config.yaml
n_experts: 80
moe_layers: [4, 5, 6, 7, 8, 9, 10, 11]
normalize_top_k: true
norm: "rmsnorm"
optimizer: "adam_hyperball"
lr: 0.00292
beta1: 0.9
batch_tokens: [16384, 32768]
seq_len: 512
steps: 11674
dataset: "wikipedia_en"
Below are experts of layer 4 (counted from 0) of a mixture-of-experts language model. Rows are named router (the router's row for the expert), up (a neuron's input weights, with its number), down (a neuron's output weights, with its number) and show model dimensions 200-239. Each number is 128 + 32 x the weight over its row's rms, rounded and kept within 0 to 255.
After each expert's rows: "comes after" lists some tokens at least twice as common just before its tokens as in all text. This comes from a sample of Wikipedia text that the model never trained on. Tokens count by the router's weight.

# expert 15
router [183  64 156 176 103 146 121 133 130 145 196 174 137 192 172 102 120 172 153 166 130 155 159 134 124 146  63 110 127 189 172 131 109 113 119 223 166 146  95 118]
up0 [ 67 113 190 113 111 136 123  79 208 174  89  81 145 167 152 154  97 162  79 177  98 178  86 126 108 144 133 110 196  97 144 139 118 102  91 109  98 118 136 164]
down0 [145 157  71 212 156 113 159 104 117 118 173 135 135 136 146 135 132  80 162 104 125 135 142 132 111  31 192 125 175 120 129 171 136 131 121 107 150 113 163 113]
up1 [109 153 129 160 133 159 100 138 189  66 143 111  87 106 165 135  81  87 127 142 108 167 127 157  92 182 139 186  97 125 130  89 138 160 142 108 121 126 140  76]
down1 [ 69 125 135 120 177 142 123 100  83 155 106 154 156 128  89 101 135 118 120 124 155  82 112 159 142 128 181 113 122 118  68 141 137 119 132  98 141 119  64 132]
up2 [197 133 147 134 110 138 106 205  91 198 128 145 114 164 150 137 117  91 202 113 126 131 127 123 147 178 105  69 108 100  90  63 106 163 155 169 138 128 117 137]
down2 [143 104 141 168 148 168 157  81 103 148 107  63 109 147 133 117  81 109  98 163 224 109 161 165 119 105 122 158 111  90 129 102 108 148  97  96 159  93 147 134]
up3 [121 232  97 157 204  87 144 113 120 155  55 134 117 138 130  98 119  92 125 131  48  78 164 106 130 101 121  73 140 111 146  70 149 167 154 171 136 109 155 169]
down3 [122 128 157 201 133 102  96  75 132 125 137  85 116 135 115 157 108 102 115 109 138  95 120 153  81 131  56 150  89  76 135 120 137 175 154 136 128  90 136 158]
up4 [143 126 105 202 128 139 145 100 172 197  76 119 139 130 184 122 132 157 124 105 117 133 148  86 113 181 114 129 185 166 100  66 192 186 131 115 117 130 117  32]
down4 [153 169 117 148  87  89 167 152 114 182 176 144  90 112 154 111 124 119 180  74 126 156 121  99 135 201 102 139 134  77 175 119 113 204 157 108  96 198 106 117]
up5 [164 143 133 142 117 117 146 114 132  98 106 124  85 126 132 151 114 181  20 116  71 148 116 117 141 104 152 173  99 130 106  64 112  68  70 148  96 140 193 121]
down5 [100 179  53  57 125 157 170 128 127 155 125 128 176 128  95 136 122 109 136 124 134 106  91 118 123 131 178 130 137 143 137  92 105  93 148 169 155  89  61  74]
up6 [130  96 172 143 181 191 198 180 159  95 113 119 145 140  78 157 129 185 145 120 167  95 130 118 160 105 141 154 216  86 171 143 112 138 105 118 120 112 185 130]
down6 [137 152 138  72 143 188 150  67 170 122 143 120 184 125 152 119  85  90 164 114 122 135 115 110 114 170 164 151 138 134 158 118 158  93  89  91  91 125 123 140]
up7 [158 140  71 139 103 174  84 142 119 117 175 159 210 120 132 173 119 114 120 137 186  97 136 117 121 122 109 112 121 110 133 183  98 136 117 192 124 103  78  97]
down7 [124 150  98 115 172  84 146 109 114 132 167  83 168 152 126 103 193 157 132 141 111 167 109 152 159 153  97  80 146 125 124 105 120 174 152 114 125 127 162 111]
up8 [114 143 104  89 125 127 121 153  78 105  78 195 109 119 183  97 145 184 125 142 115 141 143 176 106 143 142 166 134 120  78  95 181 133 174 141 102 144  93 163]
down8 [164 136 149 112 147 155 151 158 175 123 130  74  89 175 145  80 131 135 190 121 112 165 125 178 130  78  92 190  67 133 143 110  97  96 141 102 146 111 128 207]
comes after: " |", ")", " He", "er", "a", "man"

# expert 26
router [119  94  91 139 107 125 109 122 155 131  79  93  47 159  94 126 136 142 112 120 139 158 140 134 130 147 134 175 105 133 126 161 105 139 179 137 102 202  60  88]
up0 [167 139  80 197 129 144  86 101 122  71 108 166 157 147 200 148 156 100 110 136 124 165 108 104 153 157 159  82 136  95 112  91 136 136 120 131 200  46 160 208]
down0 [112  97 212 118 123  72  87 152 176  77  63 144 119 175 124 128 100 142  70 148 113 129  82  99 124 165 145 211 116 132  72  84  88 151  78  93 116  33 128 146]
up1 [ 90 152 142 165 152 100  96 164  90  86 123 158 113 112 122 196 103  88  92 105 122 116  92 122 161 152 163 106 120 114 185 107 122 102  63 121 139  80 124 124]
down1 [143 138  88 135 135 148  96 132  96 107 106 124  72 120  98 154 135 139  74 114  70  88  55 172 128  96 193 160 164  95 162 100 102 119 137 158  97 128 108 131]
up2 [113 115 113 124 103 171 173 125  76 145 158 103  84  70 191 167  98 150  80  93  92 155 117  84 134 106 145 136 128 158 118 113 151  97 145 157 162 106  96 131]
down2 [157 126 189 192 140 142 156 147 173 127 126 115  85 128  98 150 138 138 105 160 151 179  95 130  71 137  60 106 140 143 128 156 147  71 128 111 118 105  79 149]
up3 [110 105  69 142 129  31  72 120 172 163  70 119 127 170  75 147  89 163 108 113 135  93 149 104 186 158 103 129 144 132  67  76 108 132  87 123 199  85 123 140]
down3 [ 88 138 153 156 147 110  78 133 138 131 150  78  87 107 149 143 145 189 100 169 178 160 131 147 167 102 113 154 127 121 116 141  81 118 115 147  43 122 112  72]
up4 [119 101 131 118 162 171 164 138 155 126  97 183 147  43 151 135 121  97 125 114 150 102 196 122  49 101 164 134 149 127 140 157  96 101 187 147  82 181 125 133]
down4 [136 172 141 104 157 120 150 107 175 108  88 119 140 118 169  87 112 101 108 110 171  99 194 160  94 135 149 150 115 107 143 159 140 139  47  68 119 107 148 120]
up5 [137 156 121 111  90 136 123 160 148 120 103  98 105 145 140 199 139 104 123  70 183  95 162 150  97  77 136 115 120 200 148  82  91  85 119  79 150 170 172 136]
down5 [191 104 139 105 147 153 152 142  90  98 150  88 159 154 126 101 134 117  56  92 190 148 108 139 125 130 111  94 141 141 169 157 116 147  95 133 141 135 125  37]
up6 [140 161 161  95 165 190 127 152 134 107 128 182  79 194 112 128 163 170 161  77  93 166  54 111 104 136 145 164 111 113  94 128  61  89 148 151 129 112  99 108]
down6 [153 166  79 141  99 109 187 213 156 107 133 131 160  94 127 107 104 123 140 154 109 162 153 128 138 116 119 145 201 160  92 113 157 142 156 152 151 104 177 165]
up7 [122 162 189  78 113 105 140 112 143 106 109  82 170 156 171 127 143 175 125  72  77  96 131 136 147 165 178  90 127 187 114  83 165 134 140 150 129  80 191 175]
down7 [ 96  31 158 152  76 146 117 114 139 124  94 146  94 151 152 126 163 122 181 133 142 138  75 138 145 160 125 146 142 112 146 105  96 104 103 138 116  67  75 147]
up8 [124 109 120 114  99 134 163 113 176 190 103  81  58  88 141  93 163  72 127 115 107 174 176  73 123 121 168 172 128 130 194 115 145 140 165  74 161 126 146 137]
down8 [196 164 172 134 106 161 104 112 145 101 177  56 174 133 175  87  79 102 155 118 185  72 157 118 104 111 113  95 106 123 169 134  85  91  56 107 153  85 120 112]
comes after: ",", ".", " However", " years", " announced", " time"

# expert 61
router [113  90 187 121 128 164 115 131  94 137 148 115 161 157  92  92 105 157 171 112 112 103  66  92 158 160 100 114 148 130 126 128 122 118 151 176 154 127 150  60]
up0 [170  94 127  82 101 177  79 140 129 166 167 140 108 145 100 161  85 117 106  79  46  98 180 111 122 131 107 112  86  80 142 169  85 128  95  96  98 119 101 148]
down0 [ 83 138  74 127 236  89 144 111 144 107 140  84 132 141 148  71 112 163 135 145  98 187 134 168 160 143 118  64 114 161  60 150 126 125 148  83 130 177 108  56]
up1 [156 165 160 105 138  78 177 154 187 137 128 142  73 163 122 104 158  99  93 140 138 149  83 130 198 112 153  98 156 100  56 139 157 175 123 131 158 161  91 127]
down1 [202 127 138 148 169 195 135  86 100 126 156 127 138  59 176  77 145 153 160 104 180 109 186 135 137 146 143  77  82 147 133 222 117 142 123 156 163 103 106 176]
up2 [196 127 163  82  58  79  88 125 145 131 142 108 148  68 116 152 115 120 170 126  98 129  91 146 129 139 105 132 140 121 105 147 143 143 147 125 116 143  97 152]
down2 [171 141 211 144 126 109 108 112 118 106 156 153 105 162 148 200 138 152 113  95 185 135  60  62 111 139 123 125 186  90 166 147 111 107 119 107  53 157  92  55]
up3 [ 73 202  69 192 148  80 150 186 129 150 125 143 113 133 188  92 114 111 131 115 177 127 132 138 113 148  99 159 135 176 124 134 151 178 117 131 164 133  62 107]
down3 [148 148 109 206 134 122 177 118  85 125 107  75 149  57 200  41 137 132 128 100 168 127 148 132 136  91  58 152  78 130 184 146 174 105 179 111 213 118 135 172]
up4 [ 84 134 137 152 143  97  96 165 168 135 100  89 132 166 139 144 148 152 162 105 118 148 123 143 175 103 128 122 119 127 165 154 123 190 114 216 194 119 152 174]
down4 [161 146 165  52  91 178  89  96 140  97 186 147 122 162 166 101 116 142  64 180 111 181 123  94 138 150 127 137  80  46 101 135 104  68 142 104 152 164 153 144]
up5 [150 122 106 122 158  74 147  83 117 128 147 108 152  88  99 163 115 139 112 135  91 170 162  97  71 112 120 140  84 158 144 125 143  83 142 134  68 146 110 111]
down5 [132 109 106 128 106  82 121 136 157  98 142  93 200 119 184 112 150 125 127 121  93 118 127 153 119  92 151  90 167 120 150 145 176 156 173 193 118 194  78 158]
up6 [122 130 118 181 161  86 104 172 113 120 154  70 121 154  68  70 167 136 137 105 133 101 127 176 168 104 165  93 185 116 142  88 102 115 117 203 124 138 149 145]
down6 [ 86 130 103 107 161 159 210  79  38 150 118  71  95 120 178 106 112 112  98 149 103 129 148 157 116 135  84 136 101 138 134 148 186 157 117 126 155 121 110 144]
up7 [201 121 117  73 152 139 121 152 104 110 193 129 155 113 160 193  84 156 106  99 125 156  70 135 150  62 137 172  59 124 119 152 151 101 113 116 135 144 139 187]
down7 [152 192 164 146 169 111 122 190 169 161  61 127 112 137 157 178 102 122 171 169 100  86 212 140 105 157 172 125 120 114  97  74 126  86  86 146 152 179 106 146]
up8 [173  91 133 142  63 129  60  86 116 123 181  93 174 131  78 131 142 127 116 114  83 107 101 155 126  93  82 189  98 114 130 132 120 149 176 156 140 100  97 121]
down8 [110 153 144 123 165 115 180 120 169  51 168 112 110 160 181 150 115 131 128 177 131  98 108  79 162 119 166 140 134  89 141 115 210 105 129 124 131 127 182  95]
comes after: " was", " he", "'", " is", " He", " she"

# expert 5
router [107 108 122 117 113 179  87 111  92 155 146 148  89 122 164 144 139  87 177  94 140 145  99 133 144 144 128 141 102 152 162 122  77 102  78 176  91 134 103 115]
up0 [211 116  80 142 146  59 121 110 183 106  97 124  44 106 158 110 116 178 121  83 112 100 107 142  79 121 143 152  74  92 122  95 132 130 100 119 119 114 139  98]
down0 [137 107 128 195 191 213 103 166  47  86 115 129 183  97 150 147 117 106 134 118 131 135 100 108  78 133 147 106 109  56 119  70 154 104 160 132 131  88 138 100]
up1 [156 169 168 194 128 100 118 145 138 147  84 148 163 131  60 115 147 132 128  83 123 154 150 183 127 179  88 105 119 112 105 104 107 123 128 156 121 122 110 123]
down1 [130 111  70 184 135 148 170 169 145 105 106  82  87 131  98 173 183 122 130  77 127 123 163  92 119  94  91 112 123 193 128  89 184 124 141 177 119 106 101 133]
up2 [126  93 149 154 144 205 163 159 144  66 161 134 147 135  72 126 116 115 134  94 113 117  93 144  86 133 157 175 176 115  90 100 131 173  92 161 173 186 115  92]
down2 [113 146  90 145 163  95 150 132  85 116 109 189  81 124  90 153 135 176 146 166  91  95 118 114  73 130 110 108 120 139 154 144 149  89 123 133 112 136 131  64]
up3 [ 97 121 125 148  95 111 173 144 187 161 135 114 143 135 158 137 170  78  59 168 132 112  69 212 171  72 125 173 134  94 130 111 136 145 208 222 154 159 101 127]
down3 [101 143 152 167 105 135 130 108 117 100 127 135 142 151 144 208  88 144 130  65 142  87 110 112  96  27 141 110 146 141 102 207 144 193  87  78  86 103 170 172]
up4 [148 149 142 113 165 171  82  93 110 137  71 122 138 166 168  89 171 159  98 130 116 109 130 117 124  73 108 129 164 133 160 109  87 109 122  72 125  86  89 142]
down4 [119 162  87 182 203 132 107  92 101  56 109 115 156  67 152 107 140 171 124  99 142 105 129 133 145 145 158 140 141 123 105  70  93 182 137 100 166  85 183 162]
up5 [110 149 100 173 106 115 155  66  64 161 132 154 159 107  92 132 152  95 150  97 140 190  60 163 106 121 117 115 128 113 135 129 130  96 122 157 115  86 129 112]
down5 [ 83  95  99 119 132 135 114 130 169 104  88 115 146 108 114  85 180 153 129  80 140 129 156 160 172 171 116 129 143 169 129 114 147 162 118 101 144 150 123  93]
up6 [131 146 139 157 177 132 132 152 148  54 154 116 186 196  96 148 161  66 108  49  77  90  79 154 148 104  93 151 134 144  88 156 115 119 133 141 112 110 142 131]
down6 [107 160  88 104 113 140 120  58  93 157 116 122 157  87 115 151 108 151 108 122 184 133 158  90  88 143 101 114 168 138 157 106 174 139 147 156 156 105 120 103]
up7 [213 156  93 159 155 157 166 179 146 141 178 121 114  86 134 140  91 141 120 134 114 107 110 114 146  92 130 104 107  96 134  87 167 128 119 149 144 151 148 138]
down7 [105 148 166 143 134  72  47 121 121 120 106 128  95 135 168 172 137 176  87 119 134 158 130 212 106 119 129 159 134 181  79 145 165 135 115 143 123 103 144 130]
up8 [149  95  93  94 118  39 111 108 136 163  93 115  84 130 129 119 141 154  95 173 134 128 131 100 151 147 154 127 143 147 134 102 109  90 149 135 203 144 106 138]
down8 [122 161 159 174 129 163 100 105 103 102 146 117 130 167 113 137 121 103 138  89 108 116 116  90 103 105 118 113 158 113  93 134 103 101 121  81 104  98 119 150]
comes after: "\n", " ", " by", ")", " MF", " 0"

# expert 62
router [103  63 139  67 131 110 110  85 104 149 179 102 115 156 136 129 134 165 143 137  15 106 151 121 124 138 156 107 105  94 170 187 142 122 137 127  68  98 150  73]
up0 [136 153 103  92 157 137 110 129 133 161  95  96  70 129 161 149 187 112  89  81 101 124 135 126 138 131 171 137  73 171 141 115 145 149 141 103 131 105 151  95]
down0 [128 177 110 103 155 130 116 106  98 160 133 153 134 110 111  72 153 130  78 107  73 101  72 105  79 145 137 128 137 159 195 160 128 158 111 164  98 179 111 109]
up1 [120 149 126 176  98 156 179  85 149 134  89 140 105 144 136 116 177 132 167 154  87  90 141 161 105 118 151 127  69 155 146 163 115  92  96 135 142 172 163 116]
down1 [198 170 128 144 147  96 157 151 115 142 141 119 132 113 168 164  92 105 190 189 150 124 162 189 114 127  68 199 198 154 150 149 143 106 102  97 127 125  96 104]
up2 [109 167 216 151 120 183  55 140 140 178  57 119 120 127  67 164 133 133 195 138 101 112  99 113 166  51  45  84 142 109  89 193 168  93 152 155 141 124 139 127]
down2 [105 127 132 141 127  74 176 132 144 137 138 131  99 108 192 190 127  84 161 175 160 115 104  98  74 147  85 109 143 133  94 128 125 104  65  87 118 134 122  60]
up3 [ 95 102 127  81 154 124 140  52 169 120  84 144 134 131 105 128 133 149 109 139 115 148 113 149 109 109 108 111 110  97 154  98 121 117  93 152 100  63 132 122]
down3 [114 107 137 146 118 145 148 173 107  73 105 120  94 120 106  97 158 126 126 133  93 200 197 114 114 157 126 149  81 143 137 123 189 134 255 112 112 127 158 104]
up4 [124 111 144 164 138 112 152 136 124 125 160 111 192 141 164 124 202  92 158 124 124 109 133  74 171  97 167 169 132  92 196 187 160 118 188  85 121 170 179 124]
down4 [ 70 122 187  47 126 106 129 143 149  54 165 160 120 123  82 116  55 160 101 128 103 129 108 138 132 154 155 148 118 141 146 114  93 127  74 146 112 111 140 126]
up5 [117 119  95 128 115 126 127 176 112  99 134 148 183  95  79 139  96 146 136  97 140 176 124 139 135  72 113 129 131 114 189 117  97 155 116 121 139 138  99 175]
down5 [128 174 163 127 144 106  75 148 119  75  74  90 132 177  79 172 119 160 125 147 143 122 153 108 106 164 125 143 125  78 129 182  92 143  92  84  76 150 103 137]
up6 [142 142  56 156 114 120 163 121 148 139 180 113 189 107 136 114 118  98 115 104  96 108 129 107 153 167 143 122 168 165 162  89 187 134 181 104 115 168 140 134]
down6 [ 48 167 124  98  69 180 200 150 158  66 137 112  94 109 110 109 108 199  31  84 120 119 105 125 122  84 119 169 123  79 106 130  88 111 151  80 115 107 177 119]
up7 [152 126 141 179 141 154  96 107 185 158 119 187  86 115 153  98 107 149  98 148 154  71 153  94 143 120  99 172  96 138 115 156 113 145  85 222 134 180 154 141]
down7 [152 143  97 116 106  82  61 158  53 110 125  47 118 124 151 184 142 124 145 121 170 100 176  78  89 147 131 112 125 172  83 115 103 165 124 174 106 182 142 149]
up8 [ 94 108 165  32 150  95  82 153 137 120 140 180  90  89  79  61  89 141 106 111 125 153 120  62 118  72 149  89 142 115 115  88  93  98 104 195 170 104 123 116]
down8 [150 182 125 168 208 125 101  94  78 114 144 103 155 101 141 102 123  68 143 158 176 145 149  71 121  62 158 161 127 141 125 136 134 146 106 127 129 124  83 125]
comes after: " was", " to", " were", " he", " be", " is"

# expert 2
router [ 92 127 150 119  98 132 132 129  89  91 134 152  93  88 171 101 128 173  57 133 124 164 175 159 183 150 168 191 188 122 137 161  95 184 191 148  81 168 117 113]
up0 [171 132 173 108 175  93  59 106  89  96 173 142 161 170 106  94 115 126 165 128 102 158 133 164 175 127 100 161 124 133 100 135 109 114 148 136 161 156  97 114]
down0 [130 135 116 128 142 145 126  82  57 170 107 165 141 144 140 159  86 151  54 123 159 150 137 102 120 166 131 107 160 159 176 132 108 156  79  98 139 155 134  84]
up1 [155 128 130 131  66 152 136  86 138 149 127  91 112  78 144 132 111 194 109 106 166 113 191 144  83  71  97  39 152 117 102 179 164 133 102  95  93  75 112 121]
down1 [119 148 123 125 165 100 103 137 127 104 173 118 162 174 144 171 191 206 157 109 115 138  78 106 167 138 112 159 128 192 156  66 130 116 136 125 159  87  97 158]
up2 [133 177  54 154 125 140 111 142 116 152 162  41 143  91 168 142 171 124  98 119 122 112 128 168 158 169 121 181 153 102 126 106 144 132 131 162 127  91 140  50]
down2 [205  96 124 148 176 155 159 135 118 101 116 152 114  89 178 145 134 135  90 146 120 124 120 129  84  43 113 167 140  84 145 144 160 142  94 134 118 108 149  85]
up3 [121 124 147 187 141  79 138 133 116  92 166 110 164 137 149 149 152  69  90 148 166 158 143 136 168  71 145 111 143 125 133 165 150 145 102 162  69  86 123 163]
down3 [116 104 133 146  91  86  85 158 117 202  96 138 131 118  88 106 116 189 136 190 136 177 110 155 138 175   3 163  70 127  88 113 138 135  89 104 154 126  68 117]
up4 [110 183 100 113  64 119 106 174 120 111 152 147  47 135 139  94 153 194 125 101 143 103 160 134 144 149 108 160 110 157  71 118 124 119 120 151 113 123 215 114]
down4 [ 85  94 152 125 131 145  69 149 163 177 165 146 128 165 131 180  96 152 230 175  45 148 111 169 156 124  74 179 117 107 125 120 139 137  92 162  80 143 156 140]
up5 [103 120 106  77 128 173 110 101 129 141 201 184 211 113 122 144  55 107 117 127 181 100 151 108 159 145  99 101 119 130  98 117 153  99 140 141 138 118 140 172]
down5 [147 102 183 145 209  66 114 138 146 138 107 116 158 158 119 167 164  98 167  97 113  97 107  82 135  77 116 125 105 105 103 124 137 121 121 150 170 158 137 142]
up6 [134 167 120 139 121 163 193 180 151  88 164 102 208 100 138 125 145 118  87 122 149  90 102 144 139 104 168 184 133 136  87 176 155 138  72  99 116 113 185 144]
down6 [ 73  66 146  85 135 129 134  55 107 142 178 158 111 120 111 173 104 134 110 107 118 155 109 151 137 104 137  83 128 148  68  88 137 123 177 103 131 114 159 147]
up7 [187 152 130 197 154  93 147 121 167  98 102 131  98 178 111  51  74 158  82 118 141  75 192 109 144 104 127 110 123 152  94 148 103 128 134 160 134 102 129 110]
down7 [167  86 150 208 112 105 121 157 100 117 134 137 114 129  77 108 172 121 122 127 119 108 116 163 131 119 113 172 115  92  99 149 177  91 167 190 128 117  75 127]
up8 [140 141 139 111 146 154  93 146  85 166 168 134 135 151 109 115 165 113 122 130 125 127 128 130 155  70 162 140  45 103 103 109 103 157  54 190  82 117 152 125]
down8 [152  85 150 131 128 158 172 124 147 120 116 109 133 161 128 142 112 106 162 163 141 185 164  97 110 146  70 148 202 126  68 101 147  71 129 148 132 152  62 132]
comes after: " in", " on", "In", " at", " In", " for"

# expert 34
router [139 162 175 119 123 104 134 161 153 141 141 163 159 140  91 175 131 133  84  88 104 114 173 103 116 107  85 147 139 151  81 108 117 136 176 130 160  79 151  93]
up0 [132 110 124  69 117 161  91  77  50 158 115 160 133 176  85 157  67 114 147  86 164 132 154 199 158 197 119 109 127 142  83 134 104  75  95 138 178  98 162 115]
down0 [ 88 102 160  68 100  78 176 125 211  46 147 150 114  63 141 114 144  94 120 124 125 159 100 130 109 209  46 117 148 148 131 133 158  57 101 115 101 114 167 172]
up1 [199 172 125 126  82 157  91 123 143 138 150 133 108 118  78 191 118 170 149 102  85  95 142 135 122 131 135 153 108 155 131 104 153 166 107 123  64  70 112 120]
down1 [121 133 105 122 121 121 137 131 108 121  81 155 130 143 105  98 129  97 136  99 132 105 119  98 101 121 101 153  96 116 135 176 126 150 134  70 126 156 140 120]
up2 [150 132 154 171 116  75 100 128 177 148 131  68 119 168 105 146 170 115  45 113 106 122 110 183 136 112 148 194 105 158 164 115 160  74 201 146  91 161 139 131]
down2 [ 97 103 139 126 132 152 165 108 140  93 178  85 145 215 158 173  97 112 124  94 142 133 156 112 175 107 133 126 147 106 109 101 119 116 102 118 146 119 136 186]
up3 [147 145 139  92  96 159  98 113 120 137 137  59 111 125 143 124 144 113 148 181 136 138 155 126  78  99 145  68 148 179 133 131 155 168 128 113 122  57  74 155]
down3 [137 207 138 126 106 151 135 122 140 113 139 150 155 168 127 120 122 136 145 102 158 104 123 121 102 123 135 116  85 149  73 153 152 169 127  56  74 156 170 166]
up4 [149  91 110 122 119 145 173 124 191 145 141 138 145 107  88 129 147 122 175 135  49 119 145 127  53  90 157  96 151 112 133  91 127 152 111 117  85 105 162  85]
down4 [119 140 158  93 149 127 114  65 129 133 125 123 169 103 143 122 156 138  86 120 142 129 158  91 113 145 124  99 109 103  95 143 123 125 164 100 117 191 137  96]
up5 [116 161 135 176 131 105 112 154 181 132 121 149 134 115  58 130 141 145  61  93 178 134 143 123 152 191 164  88 151 159 120 123 113 120  81 154 102 180 136 156]
down5 [107  82 154 107 122  78  86  92 154 149 121  22 124 134  81 158 167 145 120 155 134 167  95 172 139 164  82 150  97 122 180 122 124 100 119 119 128 109 124 153]
up6 [162 170  89 142 104 104 140 132 161 137 178 128 118 104 116 119 125 160 167 126  94 136 130 124 124 134 162 114  55 110 172  98 131 155  40 173  97 152 145 120]
down6 [126 144  88 136 119 115 160 118 119 131  94 127 131 128  89  55 128 109 129 106 106 115  96 100 153 151  91 100 191 135 114 153 188 193  47 125 202 191 113 136]
up7 [171 131 111 146 137 169 118 158 109 155 155 121 117 120 137 166 155  83 121 121 107 126  93 161 118 159 170 106 160 147 155 169 108 143  68 151 142 154 156 161]
down7 [ 97  90 160  83 162 146  91 168 171 129 218 149 125 115 132 123  70 120 125 106 113 183 157 172 137 121 190 112  95 145 103  34  75 118 180  88 115 190  87 119]
up8 [113 228 111 121  78 117  74 134 142 123 132 121 130  82 132 125 152 181 107 114 149 192  97 120  84 102 129 120 117 110 137 106 147 105 134  97 111 139  98 111]
down8 [146 115 143  82 147 119 113 126 158 107 168 151 126  49 143 106 121 178 114 100 143 133 140 128  88  95 159 120 111 123  86 167 181  74 179 102 100 138 117  68]
comes after: ".", " ", ")", ").", ".\"", " ="

# expert 17
router [101 109 106 125 168 163 149  74 190  98  78 178  72 171 183  70  77 134  90 146  68 146 114 133 165 127 108  94 103 174 138 140  87 139 176 158 134  98 119 132]
up0 [106 125  70  99 102 116 179  95 145 146 101 161 162 104 164  97  89 141 137 112 117 148 153 179 123 152 151  96 124 145 122  61 143 123 147 153 112 137 135 143]
down0 [124 114 135 166  97 140 133  93 141 154 136  78 115 130 128 113 133  66 142 128 129 155 123 107 104  96 119 182 139 130 148 102  73 168  92  95 153  62 135 101]
up1 [128  59 152 102 143 165 154 189 136 108  96  99 103 157 123 139  44 117 106 157 145 155  68 113 122  85 119 132 184  97 116  86 120  92  88 159 165 105 125 115]
down1 [108 178 107 117 122 180 100 107 107  87 114 120  79 147  96 149 123  63  89 165 109 107 160 115  80  45  88 172 110 150 143 141 123 141 113 104  94 165 151 143]
up2 [140 194 113 152 130 130 125 119 126  76 225  81  97 144 157 101 127 109 152 109 172 135 171 170 129 127 165 104 189 112 113 120 170  98 134 111 137 186  93  95]
down2 [ 94  36  83 106 102 147 141 168 167 148 137  87 112  89  70 152 119 151 158 133 174 131 125  52 105 199 148  84 113 149  92 205 181 152 111 130 164  56 108  84]
up3 [141 210 157 105 159 170 130 147 107 104  96 152 182 152 148 101  90  66 134 114 153  84 182 140 135 120  83 119 151 148  84  88 125 163 129 110  91 114 139  96]
down3 [113 139 126  62 177 134 160  92 107 191 115 116 127 121 110 126 199 114  96 164 117 145 128 135 115 156 108 192 145 112  80 163 156 183 167 111 150 123 125 136]
up4 [108 161 126 100  86 171 148 135 107 110 200 166 192 114  93 138  88 113 129 153  87 185 139 120 173  87 170  67 119 137  92 104  67 129 141 154 134 122 156  97]
down4 [ 84  55 154 132 159 111  70 146 138  82 153  95 126 110  90 122 127  84 180 155 109  75 151 171 171 125 122 188 135  89  98 153  65  92 152 156 116 122 139  88]
up5 [182 124 120 137 133 154  95 149 137 190  75 156 146 130 137 127 129 174 114 187 152  92 161 183 147 182 152 123 135 109  60 188 160 179 132 172  92 107 116 119]
down5 [188 135  89 182  88 126 127  97 129 118 155 121 154 217 102 109 157  75 156 105 153 119  79  97 143  58 150 206 121 136  98 147 164 143 142 136 126 173 171 108]
up6 [101 141 134 146 139 154 123 119 151 146 138 145 207 101 157  82  42  20  99 167 161 174 103 133 158  98 126 119 168 121 150  67  85 145 122  80 182 144 156 173]
down6 [160 146 139 125 101 129 136 137 151 154  86 155 140 172  66 111 141 156 140 127 130 151 175 142 143  35 149 144  89 128 187  97 162 125 106  81 104 134 141 156]
up7 [139 174  90 114  90 138 185 128 122 165 159  46 102 122 219 139 168 132 150 163 170  97  61 174 125 100 203 161 104  67 163 137 167 172 126 134 108 162 116 187]
down7 [129 114 116  90 163 173 116 109 134  56 141  87 104 165 118 107  49  20 116 114 153 145  68 175 110 149 147 172 111 142  50 107 156 164 146 149 129 157  85 147]
up8 [157 103 174 171  94  79  94 142  77 125 160  79 120 162 117 124 144 158 184 102 152  88 109 129 140 136 146 122 100 150 123 140 150 102 120  94 147 161 164 156]
down8 [ 69 153 150 119 122 215 128 132 158  94 176 139 154  52 108 170  91 119 150 173 106 170  79 113 112 172 162 172 109 109 105 132 149 106 113 142 105  90 120 146]
comes after: ",", " is", ".", " (", " was", " Born"